Experts of a small language model.
Size: 9 layers, width 128, 20.7M parameters.
Below are experts of layer 2 (counted from 0) of a mixture-of-experts language model. Rows are named router (the router's row for the expert), gate (a neuron's input weights, with its number), up (a neuron's input weights, with its number) and show model dimensions 0-127. Each number is 500 + 50 x the weight over its row's rms, rounded and kept within 0 to 999. Numbers have three digits each.
After each expert's rows: a language model's description of what the expert responds to. This comes from a sample of Wikipedia text that the model never trained on.

# expert 25
router:537580528621477509503572502502578522525420567579405626459487524503589433551524475451464521509517490512539513427585531548520435489572595576567437488520468505463439406519520501470481492418548510493442563441394392461536472510456410487578469502531547451468536449441454519478516473462455565551524550491468480528510547552506456523476545525548503476478447509548434430620448445474533519543516
gate2:498481508568516501469569503487443549539486538551477512542590448465514538467590431443480506617486487547471458496569551512511419550515551545463522501500466402496501420566531470582478580436520396477429418482417512564470496532490461548562402530489523520436406452522408444468565516516421458576556507436482562518546506544511472516497606447471417542565433517565482503568475456423519549461577
up2:520426542424508532421485455529495485498603467468516503502463523546376451511518423509461499498577464483537515496407523512498559360530463423560508507509482477540463436477422500505524493490513419526501575507439526510500478430487458564473526425506523420506534513481449531497553487540499458473406555509487461564406521672578491496375505487502432500583509540421542508486524536483631572465448
gate3:528433507626504470448511532464515550507562505602485526529598532458504475483468493487526436562570442559515477474495442542578465504515593624447526489438459451450441476401486545491487537413444630446518544618456407491519561455421386447470501517529477510533464495594514510496512575478516523545430527464498464544506555522427601490538576576489498495439533500558511432557504498513518499540510
up3:470483391534445469520465463411557476481541504579481589393449480473512483445536453530561508458535443434511493615527495458559530536452554444424506474363465524534489557482495563457509445461424555552461466483514537449514525517435484472525480556495548412480477517485504615527563479408556591569496537596510526472449595562495497561491553501538450433603607453502502516516570506499520474509559
gate4:609516514529518472592556477435528550484507527533455585489539491502594497557516497485430387453440471486439494535463479512494502490474566497527477490559536485429440448538505420498524433441471423527406444410542463425530470492491467531629507465463522509474478525617539579501502464478450489549549442526387427484503513529468561485549469428453565576538367441464449443541558506556518503553584
up4:440507485391498518544492481540507518504573525549466454534453535497554493528580505448521502615520514514433489542523423454517460565530409550393580560447536608494433492524469467553466412537420432530500544565488536605455346576482431469506563524566507532472515497509464485549455475515445508548507482503493494519498505474484561485545471581534513539583495482534465557510588637492491466539382
gate5:410466491389490513484429539447564527554560582498420559521505476485568503512451525524469513481519397561513513526565511564544454498513507540432419525509578572439504394504577491484476545546462469488451463477387536494490474414461501485518478491555395546538591452489502462490556494577522548420478490508514436547476508527454395441465547531400509466496459531502470404406473386419533443448507
up5:490500498443550452496510442515557470475476571537447493435439483441483462489486451496476411467553520502417526403614530563516484503470614469576475526552454489571528471491438436424514452525544426499477521469515458446522425425401499514507480493488437418556528453523480424549504544559532551466408461585535415560483506541546621465557511413568373480494504541509461505470408537472560442449482
gate6:459452471533506473441558462423509509520398520601427481425521472484565454546486442498553485442566500506458468654519577540535457506568564507457479560512545482452471520491523488500507493529478483533499496469408416469511489470527451472478596504433473528429527419408400558409464521456418482589594489494460521464550526592471426539505461550522539495497500472606482422523442531461412548430444
up6:517558442506473474511568587473626558522554522601475519466520466582578454541499522496561540439493568434458516539580454442418453503570397474569460547507432473543468453481503555426463512523492549457445539522521476574513501565497516541495495501465561585505546477447528525448379541488522547513505501547410545594506481563530422504497563464486635571434543486525454451552504562535472546587475
gate7:429498486484539556554543556507549562447488537418555490484492468530407499520420483484501541425508498448595441599507504517472482564620569540481545530448477519561451521467443585439496545500610503608520482399473471422529626481455421471561511506458577504508486471469484566441579463483509501509475482492450483410544481551637507531582488570500533464558452530500507509599510556520502473529554
up7:503547475530476509570552528422578594439562514466452513442551547466489572474469444475468483586541513518484587506456497464543473452506558544484498495455515624545438524423477470580564514540543475498488461554429479464510452541571542551545492415526379452421416386539468506576515474476448449526494487551554471521496497560486489528533492534639469430515331512502476502486577482485542550547476
Description: Second word pieces right after an initial m or s, as in migration, megacities, safety, Seven, Sabalenka, Mabbett.

# expert 44
router:484539505620558489311445459460560497420528563452547512514516535512558530500540428550425490438468473485483524438534476516490481451522498542448506497510606510493464482533584463427442449468493509419513508465434471517596472337481426508580525550477598427568562501508525476488541507550508522452482472412512449549422518488503429480423478485529493538557508591489477464485514514462457447421451
gate12:366438505484531457503451524498467501510420484447562453449451479402509448483501497575460496530587457517512436443446485494485469527576463446469479531589516487446562457445494386488536437558557599572535516484497483542453549470469498526458456565557592444528450508356509505465518454552543458533514601513501533467466550463558550488535573592464510492520486439434441482579457476527585417424560
up12:522475406446553438500521409456507563449520473476507528411512562555436513519478492467442473441521451581521500468591457520562460529490507429483532517453458506533491583386505521590502541406491541463522477549479552453530540499575551441451575485467377503503574476560533527553483535440483417527513317588466461559439393537406448575533501487480472496508469503532525494534477541503507569471512
gate13:516445515562553546498509563494578561483465468483465544494492546474407569538563482525413539596564545454582451527459510466465579414471531513526390462516530522572543424572476417504434556443465521468489568493525582575507440517518524476517529439614570566529518508435438533578504478512497475412439414585521554455546504491543410531492391478479489422487559469474532479582457517558536476540501
up13:601485503519500533466520473479489533455426481389546546542520532492669629557537498511521510471562500573630440498536554478544389532467540477457454470536574488511477585461516434517487488492480578590520524520447434409495527436527506541489563581536487557511520460455447445495451551426541463459545497453542468549532403484487549509622473570548518481439522538521426546478447527478491509473466
gate14:549486539509512398487422562389503498467440563431528493542508410516514528533390515555539522488440570511394495524567552518547456549482573508480455475456421518435523423518430454488436456524431514491461498548431494487470469507459490487501489590564486530454496450516534513447452493550469490566689418534399558464475526510467535407469475480531500502424531517563557533492500451503446593520589
up14:484480469566468468518565494510510540477502542509544539407507495527444512440417479539574514445576535448390500541680444502440469505473526528527528578533493518511523498519518491515477319493543585454487500593522448458519557551502505515513478611505498571532536497564575536480418446494544509507509574557515448503524424472501487453460543613453532566488634564582529488477502504504468558483527
gate15:478558508570514462562429551440452493498559442464470497470492556481496526445424547466520548463481531476485493492378485548577526566545521584624437481546465481492582426477461513494542579499584525586523556551445544502482455416441541554497594410536564661489587484490470483481440437435520545456420484466585453556455491400490468501489487504487579504461455450510462515445494519532535454536473
up15:516489524485469431509496529491615525584442532521495476435488500480542536485506616379426443506517522521573523436554487511565394470535475494491501463446423503566409599514476453510518566544414533554561504463439445493538495444543495529477500464430471504530526590518509461559429555497483465391496593524489522515563460613532541449529495535435500539628443535420555528416529471444456491562481
gate16:446582504565414471426583472570463476495511445511521502507453488507572469529492497546552509473429457437470416448528497505539467503544460566492509455524574403435609456490588556481492524531537459464493545455577463587483436581556513590390503471439565562519575570446440470488411506444532555461535482460460513517489456532482429503478437532487467502474407565459395522393422480454461516535453
up16:507513536421514422404547543472519496579478488464486481485529524434470569413495477418520478526444467484575509585444536587461554513476565381452468625456514521476526562535455403479495487393508446578502537531469487430524481573374522410556450529548455483539467512462579455527529544503473481510495464522501562541500503489466455494431555536461536591557499539449460569464441631555526446530503
gate17:443489519478441523454445610461434475529480370473511506514507501508432424584540465618565521424512428613536479468554501493490516517501540560564482477483511540499497491531441415576547404517445550479520557477449431488548393528353480476495482539435534549507454468524586458448504449499463536463522487428499600547523481548414495452534402557524509539573530496450487512458486496417469505438459
up17:610540477523453485610547449592483517527537543495537402489529436437535588474506459549553517583495550490477484532539539459510466507568513411409474551516465467601506462443533524471524529455557500511430576530499429520439506492524517451598493409526394560472572527477476433457523437516460447538457473428442476585508493444507457501603483482487449421416446575482520548496573429548511560445452
Description: Line-break tokens ending table rows, list items, infobox fields and lines before section headings.

# expert 52
router:473565510587510510467515450453516497440533564536480534493430496515574538481514559490481397472491436363512488473529535490508484406512520532486437354419518520470463493566546438473494491421529475444473494387528389483437515448385447511549455430487548441516493435511508488569473409486433560517496496437481482436526504522462483621445547566558449418546471428472541483544533457447462488430534
gate6:450569417573566479499472508459607454482467533559502480593415490600562549468431486497443477581549506427561570512459519526527556449434438531496491485463513615470481516558490416481481479490478400449439535486579558472535457425557496536560526578561512484501434460490523502504404490499509497519531533455689463449466530489430500496532542543424416507510561396515534504495505519536463491479475
up6:527511488560652474610522513430429540424465436501498505542514524462548452404448443442530552445416527507471506519545494508487444490470548417488442422441469432559475462493542492586463577582450467494528542520476457607496564508487519430482450506471561562501534560510464460461555486466445428481440545445444563387489483588511512534607508446507521545539473448470476528437423541593511442529483
gate7:506552539512507433513514472380553481455495517562505523379472421582496579471520577572495538416536449541570535549528588472596542585442587481489473512461495572412484483580449558421488467447528501555486453515510464595546469551481497487507501454488477507564547536481532464509535418440514627420538430493536474501486627503537474552441562531569519612507487558492471533510472433487500503471502
up7:533399619468512450416588534521514559643581501448639583484493415496534474526504466524477503488578541496475494488500437504485576472454474496583482555462532527424422510492454520548513541502513560537548477525499470533506500456494494440500567508520451572445502569472512452545425538572409419434512488491480513580484469469391439561479534444423573523498502559520568439463539510541586553531534
gate8:469454553554469420557584514409442457485439561544529553546488524558522541455541450507507498531470533521486516438464473513602511541522503531578523502474508442452508495511654480574432440439399538364452496518495396615561566533447536496492512477476590467489428482500599545526476525506502589461528527508475471464451494454474522562526442461597472459475474445479422508497421412560501494453455
up8:544440430459517577499519485553550459485606529504472472439441446491541462500569496507506487521511525652435530517436452494496581484498558450507499599552457512480518436385451544516569520540446490425395538571490510449570421525459485518473500454511516543453534548440460546427515478430519476456591510437560478457519407478486488412556430446420438557524430563579489523443520487539502410503439
gate9:508569538547517451519546480410539525403481584503511490505504512475460530442537532481491443482625460456446519440495538536552473465593566470493512566420448551494604548480504527515453498518493450432525505550502465490489471518513510571543520417441490462405493516515427498541478490552453616465444474628502460400527451470489490502342663540537461529443446483520591555503521458492481509548491
up9:432530475482526465559582480458479557507487455572458500537544556495492574566546520506526485473434540446506525423490491528562416572476546474492545463583444595419446535472362628496479518433536507451483518532561488572545543507493516513548596489530513464497495422497403513519514546629430500476525589548518459438597513552547478421430598478440460482463541477521597536495504486553429493495518
gate10:539527518481489473477492494481456610471565522565492497527508515584521563579499483416526558464485474555456477434529570481518547443517520493536473556518570576529585480473610572462419443436516490516552470493403514516403510467488521476451435396483587473476461432462514471519547448398517476535425439538574454508563494476454486492472607548519406440578476470439485592542475571448433605535512
up10:574532533526589528533483500487436502483497422484511456414439440480565486484487438505565493481417490584493530466451431465457486437570424425577494540492515475583484538522410533438462555612422509504606557525465445491595484518571420490478529548542495549462485450418518485468460583511470495503524534494440445612452504509406512518615572505478616477448503476506497515424561537434504440517531
gate11:463563594510586546558555556432443536449492444458540524500478509601458460487497524460560538461507508421444457549459465517513476470499541494467489527513560543482441544586503480493606512340475510498544494505522527551389546493439424491451628543550425461483580492458507476508463538443483456517541559473508533346504441437568490560522577565586516528480457493516482414521563519437485548501515
up11:553585530410494501531479465512599494534536562469392442535537514520554507403583414504504536527563464464495561503433426582524467587532539475486509569578578576506509516534471608545537469515439524507458573430491491592467378440494545461505391479448464572499522534538550582431531502533450481542448497545548483469456421449529520469587487565561488513555494491539597505475544511537531525478447
Description: Word-initial Latinate prefixes like cont, conf, def, acc, ass, dec, dep, off, as in conf-irmed, def-ective, offic-ers.

# expert 0
router:513563510610560472464509528487548406530514584483494501407485569469553522441603462406494492485480378500494439495499434485521528471456465613455490458472460507463476477504521474522596545437516506409533487481506417496477460477424465528534507482465646533515543433488463374523541496466331529540453511465429533476529495482463530490467518573579458536493515500509547587515493494565447544554564
gate1:542523567457574547409443521545502504494506543531466483463555463522427519528436483459542506505610476457517484547457481469590471483448519596506462477459597505364511571524505442500479560442428440509549477464467471492390439536502597662579455444455558512534566408522512465459440456560491408493545404512478549498558453444462485537531502473513464506478500506486514533540549412502413451490457
up1:525585497435512444491469469470437570617477508443426437436447630508540443493491542548452429488501413533547493424407421553517557485455563527502586594531506552539531537597546461473543567515556417480514522477580524516481541491491551485549517466424530492484508501491500520537512529432499606532456507479533397541568425584445519506462453490504469473529478553550507448540555495503391488437601
gate2:497487437490521485457527568512508468508600496435592458535537489470473535512608551495416530536402489398593449536513520486525551475514475583475498498467514422475551448525533540507591390489553598476507411399418457528471522485543510552461464534461537527438590497556537473611527440512438564601427511479541520520529522539559527452513523539504517519578556489502454577512430508569510534453611
up2:528543401518595496410543484567411424474465524507484507494437508437507504455404556502443530480517482557482514435544461529541443491410484512406534511556584501470470514601546512498479490614580424517489498418523503514498460550513483518529513549452466470610431526510450487472499609475579557436548498491540431530507515582527557508514465502554466424479454522498409384440448510442598554539567
gate3:467582534566479514522501493404571461567551498496486483556580415447548589573468510521540563532501480482485466449504456573460503431425447472548582438450579474596418590478500502456502467395520484470521439430545469535592436492463511549533502444517596480437451582508483448544521482543506521481458469503544442576558403471462481469532466452540538564510591436501561586459468415583490508520519
up3:460541508513536451350543433473487472535598486613540554538515461542429457396522543501547510463463631560479491431447543524532465423399452528546473513551470470388500491457465427538510519584516470424530570404509536547508494418550478523498559534448457545501514420548564422529476517527551481559452436429494517528487474528538492441496473515482482581552486441480539528435487431492569574545481
gate4:477495536471607450468488486520511573466426523467509468524486468574607537524509493476508570547540527564531501472526483506562489489491483560476454399568574594512536494411479538548524569405488540529579503542496504485566550464477581480555456493452535553486506503547559430581489525473441462433431514522532418481438477482510411582608465570541487547483525522459556601444431392520450560561620
up4:496518506575470509464474440428493614571555501508539433495518492480439516481516484532505410530493526544510525531565533461452542504482544498507673538399456404578565408462489555445520409493404490484446479468555400521542492584508609598507533547441554512445515538568583526472446528435521549423563488523536512438498490518519481592510516471485410486469529487471460491505402501443466492563495
gate5:511455500605555469513458566467522514518539484489554417552512439490479533477516491403535500419526455514439536541496477489543519507564526621508500492524538535462503494592484543545569463444518568490528468500375388513533525507484475409540545468408531445541563565493508455556552589459502492603490490558488456517459468553535508499427528635474352542495417455523519505449461573548552579472443
up5:507489436481564455423494492532453537548486577614531554495398469515520503514464497524412419491530562468598499572465456511478543440435423504522457482513585517486591560513568467448512523431493433408507422505459506539544465593599581433499493530536491507522518472565500399557435545573584519489511515467524429418479478539466548447521432468542441572471525441538538624482464535463516568497465
gate6:495576387508491516509490470470524458550549513417415427454518461506516540463563544472469514519473554445510434600568452495461542476519506452470481537524556606467404434525537464630499534539526452616464585383579569476593451476484540497489494382462588535526498494580522436531446530495478427509524494502434521528535469551535503442456462455510439521486498479422496414576483534507549433549482
up6:541495463421549488545544585658492449494488538545440556535452516549501458461605466546495554485445506526552457461426529545527478456555482433503587536485456553481444444478499515451492521398602513579443498551553506536582520534456488411531400535602506512506467524461512468551519545512575504518443489494515514438502390499558526585521514437479539440504512416512481461546423621472587514555485
Description: Short word-internal pieces like in, im, ri, ul, ur after a consonant start, as in Platinum, Saturday, briefly, Gasimov.

# expert 19
router:478609558613517471518555535498572459479526483472415661464472559478584508528550420457522495471570482509501519504560500508547537457636537585575514445492523509435441497428517477548465414492583524481395545442432488432483492512459396494505469501513535480535506524505566533586474453489418581500530494563454439414373465499474482520438542475550491516536524474460506488445469452466523502452492
gate0:433479516610529397559528500502469528535516414528430556550487590439544509560474530586450441529505420506509596449449504549543422537474565556541456472561573479512550520538516615483512423456503588532567550486510506538428533445470476563503498516400554496470455457499618428497509436465459471518463496562570402489434423556471569462474481483569403522465460567481486498519534546548483449493508
up0:506551463521457536472579530502517464416441526516556538451549514584554538471485526475413477533449511563533525515506488518501512399444532503516471480484497619541544533421548400514507445520481469439457515414524412525508548439483576450487557408509500511363521578480462495554504504558610488461554443472465520436549502499495512432521449506661506563522402542483543458416588448550491435464470
gate1:509478432540515473589494473528565453416556501520569619570419566390512521534521474490477449516458397486480531475463508507434464484553437381483487487472492480498510468394518564390469558516526549426519480463469535478524425446472472493507477494555509512465428456465548525502543438527501528403541530534468519437398438555519540575495577547533582427457450590414545427427531499557455550502522
up1:481473617496506532603478536515562387464384523523475504566509510523427483610524493522593464456485435456385507551519560391441507529550496504594563462449568479534520567529423526460401421471481527446512586431484496467526571406543450475512538482500481416476446464462525482436450485517460480536484517535455481474429428468463555505542468518547485468557479482478569562495478426442462513509408
gate2:441544459580497493585474419566570501420557529447461515475503527489487521553499486503501521411545478497584484482516555569552519393495489467492475453526534552504529489481528484413531499408561489456421561547499373451479431496453512550528403507525391521505508483553520561517412470557462578493529486448599489598600521479415547465455563537496483497545490485562559609492513458450531478446615
up2:511537567546487517467476538445539494487595586509541511548587485441547436475529454564486494508446486435490517449484548490547485436523494594497533428472503491534452496554410486481464490510623549521386532509483421475513475485450504564522500528624486554479509486478616500569480481488473425486509464542442462426440500454507532519553443533619619487524527559437503501593582477464516358425444
gate3:477503484526440580512473533533531464459474499504497625507505494516523499545532450512599461438527547518541502540447562602542494508488493564534549380472496519394438508537403413463481467480489346434487453535461524512494448405456531496427500487532506457463450482495490548488464515484413531469535468466500556437482424581492427440564531457568422534539540427390561429540575496585506472418516
up3:508409568568547417514476535520483590466460566450454593507524558449499435508543513584427462489423466440510512367463506586503447474588471518554522560495486524534548419468494464530532560493521479468534575525515498542440555473466509531500556565586509534458498533453545475537601483445508553544498493542467634483398468561489466451455485442507585464561580542555407444507532492408511481551456
gate4:589552578437575535516551507483522527454458517477553487477428477502442474535534465536485407444505447562505569431513537486428550492563502548425476495471446455525499567505547460495465448502470529488307388493494420463565518479509479456490523559447463518546507530581535459506426607453576508538573468552469376458489610529548506579436533511517493463627497452470502502482526560506479455501503
up4:468505475423544535553504485485437441456568559507438454459566560526481405500459575455609477500538551445476464553540458463429502506558623483532388577458583529481474487472486497532509593470453513485515517485494551502430568498549511438523478436435559446530497552443422463482507506443526535391469425520454530529583492505574505527630546505499431429446417470446402480421552463508472526515521
gate5:473576587628472412506506590549511526535506513478478564550565528513526380490611528486457565477474453440563517483474468473509551516507534583581490536495504508542448529418477500502406486535541511516469380492461454516502452422515488483479468563487490558438567470531579503516463486514540597524452407484528403492471502488454386464392540516470538527460492437542499556563455478472455566377533
up5:497586448478448470505448526499518485472531490515496574605628495473587505481529431495498552495477496403598490564448430479578455521552470551507557497464533449486429534410466556558543439562559462496494446439526542516493476475530498509514530457468484485489564463502546412404402519376649585403503473498489438530505536463516442583448509538462554493492492506519488499566524509538529464377540
Description: Word pieces following initial C, c or St in names and words, as in Cricinfo, Strike, Citadel; also pieces of Chinese characters.

# expert 30
router:464517601555540514468492501469531517475447620459428503501504528490550554491483452500396446518519499497490437555595440471536492418570520514474503434496565528440487426542518483474568512458453559389556471405531478378461515432506464493537471424475609423483562450511477467493450451492385487441527507476471471455453446566480532537513519523570437477488480547413561489539394469583409476537569
gate1:500468433539508470491535508466562498495484511511516583568483511544453482480463514490426482527588472426443523503467483492548483473580502512465401436469557478479501552586567385511427592500461453490495450520539498524461602483547428486425504403467485498543465436449578494592496447489351515425418456422459468451472469460475554540518501370617468454499460532481464531509405517514594551502510
up1:536530521424546510472461422536494499455507482446397463438439450531465573486519534557628537500519463436587464563545483566500518546391480435482517518518445506588485438510426423430571457474361492475492565528475481599593417501520541550537457545461562545557555538567536493453466557559575537439523470501522494458500482556493448567505551482607472489449520528517541584498498559553487446552505
gate2:504465503592542519541536555497529508460417577453445351566464483506536503514471505498441508517489470426460425517431415511513560421527502491456565497439456525492492467492521605512488528533478562459496447386529560482481515469452461535460489426417585424476567585443455434527468545445466517455604534480476509480512457423441571567487475435550482544438466542448509490572444474455557375467575
up2:513524551485442602526527393459363390502445558512502597590517568457434548468599445516545515442449481582433448557551458512387543500524534543570525554527565548483492499588519498522489455560407538470556540508534451500570485505471532476464516498542587557504516484410524495443460591474509576407430528528534582541530524535471493528542505490506387500474460572458506491497500463480492515482532
gate3:555432453503505505438384568465572513518433551478460478541556338603563455564526470442501484531485520486500534550522491617530449542488597579511472544487548476453440445469472553571487522459524517393485495460497526465480520470524431511513514643434536455545557467590513491462465520509418510511479549499521529515462411439533485476544484529519532489480558562581446423463533396465524478550578
up3:448492563471446607467482546488577585542530476514442485557497524461402430496493528454528455396501502589530511541467530557523498526444559553518471469425509499433423482482524446542445513526453459500495534516526587516453454571505518391565528390478475471512519479395538476483519465487555509587511493531473453496389508379469622564486455377524564499381498472462496533467492543517419492498540
gate4:508561410612559540410534540487582529501489549509489447523452523418457469527456443588502492465503572399422471583522508445527580466566521489486465537478515490434518540534551435509448478477470535471515496559603450477464487490542530423480450422460509514490514535422527459417426454449442516507433461391490485462563437584455569459441535497548453576531437533487598522531365517550498455491475
up4:490534596543455483559470468504491451555414511543502461460530497476454384551482474516569531552573435473481518389427476474623559641500525500474516485466442537577459547455411530498493527467528492469463540393506533489443391526432411510490467520527482515578377543475487563470521561463476489455580438496496512566489472351588480494484484507404491506519521552548513460504526489513502550527474
gate5:549598554506556438438531573553471579461462542429428444488528504385588467461519484489485545578547434466493519560606435497532484513559566517570474525549466556499505521472452442521521557569544463450490506480541497390447547480550543495586481513404472513483522451491506483580520489535459447466586465568436456463478489543522502483512542540527480504515507515602512358597563493594399467494457
up5:469542426494481472521470504540517407612494508532510515436410557525453588597564448546481578462534474534549589502527551458430453518441466486592526482568556541543460487477492492516490472514425543510484454543487531549450367443475469514586489439461496467500466505508489553500515568520606557511484483582477514535474594354479537467541470508587390464554462462466579554484535510521596483446458
gate6:500481541474440514455531454473459520486545557473464468512522434535538548482514523531515456497519529502500477498575417453437558512566504513405477558552512572481604436454527564532502518461512465448435471438475451474578572540548486553545465388489641385515464475516460494561394432507464433462555506558453637521534537496468530546546513469452441442593538589412468512498548417555441467532457
up6:490576575530566492511476560501437473661500447563517342574519531515447472556500465537455547456559499464555462535501601509432595455583501565494599495529529475511550422448507487483546522517538519472535456503444428540520516482459506437486504576532569488519395462488520535500497502536497519553548505479542546561572510405478569503503477517425415593541457459561545429447441515532522471433436
Description: Middle pieces of foreign names such as id, n, ber (Abidjan, Isidor, ibn, Canberra), plus adjectives like long, former, local, public.

# expert 46
router:515529495623526504360413468470521411568450538498414584430466476561607514521575457471447409531526475442575513504576484486470497399529476551517468462454443563392505504446554528484557464436489380455490477389443524511516508433420457512556526453545528460504510581525506480455487449517475550540554531497495493497457499512469415536553495480615447444517513540463475504522462444480468561512462
gate0:426497480566520477438431485523434498488521517508444509481544533483444439600575508559457492577380497504510579428513566478441422477501513467456446432526567386440473570531614451546494490549533482431450473509507462589596525530520531515518463458482457450471564546579469501467447453462412515500567537422489470551571492494490487562456532406480515460458426437434425421434467478562473571490547
up0:467459481489490503461491518543630611424470487444466477563354499458526503516485443484486457578447418452489497492447452585447562507439481481533552461598525581458544553499571557575575451437525381576468489538480461525446501474448525524564487439518601490502481525512491507567527495553485461490429435523518429539512531507607529464508530611457521464540548460491492483442534398514417514511450
gate1:494541466567514581495471493406520504585500468453491528460380493536493566526518548498388578420509513453543454494556510492546462471489435519474542470525509558384610553429555576403524493466508534468458472448414519570509529450546501459568443552471556421445604584436486503540463518478575505444590570468554443556451527495478510480479584503592448491456508518449476536528488549522493594449482
up1:418413489559561614484623396494491397572511446558422475501466457460497491565420441437556580484535481469529494466580515395515556574543608536560477450544546476593484420536519503507451447488483539501496582466527444513516480537583482406469542555480488505494522500388471516468463478516518471513530505512484516504534483550412557539519435487482622452451496475538503520530498539541501527586563
gate2:515546512445491479518488442530513624344440501420468506405471480481505552541583537538475493552541471394529554474472485521519522559580499403549365460515515482496555579565587548546512484403517605482512490538431532555550482502523493439526460490551412475479550499520512449538474584484459537483540485476583527515490426506559557458529536434541459539465462541507486423431386500534528463559507
up2:447529504468534579428504552572577484427554519511423449461447469509447537578484603599464444545524556544492485545481509539488455633529464471444512492467515451464562469591512511441409570448464555552563536485506475547478470472456537483420524479508504480500467523508435476550468354482606480572476562431560529595498471546478446473509431556579504545472457548566549448479465544495402463449498
gate3:566489449525455513449545528477535533500451437354422477480508603447506478538497484550515458514471454463442580465614539550436406475464497465547584535426505497461477504502440513493506515381470562461521482500439555509496485499568510353454524552495497485497491497481522431488469405459453524362546451470466563494477538459454499532392482485387538415529508517520455413534498399528534478523502
up3:455555494464455560550466613515507561538510542498494618562575470466467539527535430596425564451496515514453407507600429573518402459599462507448499556544409483590557511513474466567412499522441507549573572485462509435472484524481481406553417500481513467436519517466549552451451473528499497470511472533527445533476435448482552484458470581495448517422613487442482566416528482469530529495513
gate4:544490484440546540447465510492508353507521464564454496456495485537565480454478500457463522579461478434560537578494389451530473453582590523446582562372478489467433468479518481533551500465475356445530469445522511495507457469452506473454487506517458520432501522458559539453604487425462511491503437550507504486495458536519484475564500454579428496569599504440437564511494392390549562449505
up4:491476476563482412550533515433494517459486424464570471510495472483419531463463439469568543413484449495476491484431451455562451450496488549511429571437424531544515406423474530529598527558643514523492488490549576464488530426562520531491497446510425527495531522533468523565450552539449428603525572429434448437496371473525578486517510467445552510587456492525510457550429393500472513486564
gate5:545484419559446499493440546505552456534503541445440552431485553573533527576542564604491559514523415463520569413516518568506470500525531520453502542576591580475443500476544552503485498583524432538434557534455491499504486584580519495578536517519412468465529550568407509452468520458527596495457578568452517546492496492479630525537501481553481559532427479500407521487453477417455520373469
up5:464519588436481521469466440534542508440440434490544474545565466409586478438451491480573481593556599491508513529519518609487517483432443467511461458416513520529384473440505475683403571442491550572579469594533471525549489469493517486475507544477545502467479524433453507530479449464483545469518548446521436570470522534493444404560478452568504428498562425497539512507424504487501463454493
Description: Bytes of Japanese, Chinese and Thai characters, plus coordinate symbols, primes, degrees, dollar signs and LaTeX ^{ and _{ in technical text.

# expert 2
router:460570540583551588477526562455501537433477502470378568479439559481548528506549422445539493524469459544467502503569462452510522422661531498550416468548592562492441419513488511557532503484508531485481473386446457408449467474550467548500462565468550404498565494529493487479527499450398541517473454483523435460474489483478411533433577543546442466433421425502474421546455510509517519463467
gate1:587543532511490528489523453484537555471443546450452517518422494500485566449533528366510495510409509554464536454515385417471413440517475541558464404588463522452540530483508486502442494445455530466574503456511502480501412520440415509559436545492480462494479521480474440430513596486520520475511566445466356518491403476598496498486525493555510487501467572477440511562488403654464538463472
up1:454546476486467382572588507481479508498511504557428425511450537439547562453493459579496512501489568494459479441504499523484559477445522617548548518537492533455561424504455495482506460510572537483554583484559483500441534557553487502481426532478414513505631522418533577533521482520539526485525497438494595486498479527533508511520490411475473493532408480471559445527339448351443516459601
gate2:507492502555498515565610458458568534449479482494470440493458512503482475552532519533595407507499472439435493466504512495493532540596565505513421508497463454426536552485437454544459579508531474441371436427518416450522470450506549423506556472489585437535495461533519516592418480488523499436414503524454421437511424526555404483507493540439414418503437534491513529384416544490407483544448
up2:476434471553499530468525430456520630463528540483446538523576510528537583511501452537666547547466548495533542518474517525471491455539550599482397530575479519452484452541390455553530423490476491474525540463552473494590408551481425483577489472510534503459558491536457500471469475565539428456565467455429458434531443524490488591475446513541564512431565423493522421552444477573569418508495
gate3:471475466522497532477474439481554467425540488474388488442501549517487527541451570489478563388519473543537560426496419499510487462456508557577534468517580535558424516485457503513502478472505345569448469485413456483558345504489477564425382544525481397559515420548544496547516407499505487492513498439533530483481573423510470452458540462492544517510441487577455552427512596476545507519448
up3:490452535556485523525479463528580426491549501560507550516458429502472507516426444524543578460572476585595530494461518465558555539462536392503504467476509394512561473492495489549484445513607467530376561513487618481471521573536480489389550472589528538519473560467480475449504466521609497499559495404458507501528512522458521575599424503425585597516487537556514530537434488477428493418487
gate4:494627529453516498499539470417473496485517476477445497502429462549485498552502507521579492491494519521480502553534512435388536403521584435456508514581587546445537471602491466563598445481516458583517473378481582511443502527478585539581571473492509485491559435506485470581477439482396574520428545517577463484504510470462484546536480639518452476494455504407523410457481523591482522487521
up4:508498558476509505463529382512487492417617523454439503517491391408480588486480548562543547451433510412512459508498593468489497515539485507534503495513447451497483466456504502497466421512509529479436496480534511577520408387487499595521550491527566574513489435517470495553489525436496557524509512553393539587579434541550566506473549467491405547441567500396519486479448524395432388548488
gate5:410554532535607472510494518616493534562436465437453586529525492449422482513562495442531511488515522536501562557559532465490612465583532487540479469503572526545470477438514581489562499462455509466487389428593515471483518445455533531448526534499443522492555451545563418498567579448449541432484363561385531462418557439526463538436504498504460470530499420510528539468474426462488455542484
up5:592521486535591513516494507432530510480410495564417528441485485412542528483500488437560481500540519457518499514518447526528547396524451420560502537516515483516551523432475495425477471497526465504565506554405417497543471426526554528505496476448403573534441413413476511389571428519549474511528516475540525426604559546479497472546440533539397481561469455497515435390431499547554461424394
gate6:491471454478577564433540563506503584465461483510475522551534542473472486399509547474461444531546340471505473429481425572555486515567477519529494471465489532532503576542609521480531462500465514499557499491449431459469538505551436383467495582555433439447567551463474492535484529474488511558443470490513459562476497565460447482488513566491336514441402424503427485574437558472477530445405
up6:475504468500552526516498349504487558491542484472515538546520498498509469495542521552560438515541490459463492450420632555509545576513466442471470492569492470561530514506542558509532590471407487446445425465634521459523507393476464544433471556433424439463608517476519560562478551504526566565446488439593533512468556567511481501573467493511450426551501462506561510404492557522453543618479
Description: Second or third word pieces right after a capital letter in names and titles, such as F-ost-er, Wh-ir-ld, D-own-es, B-oston.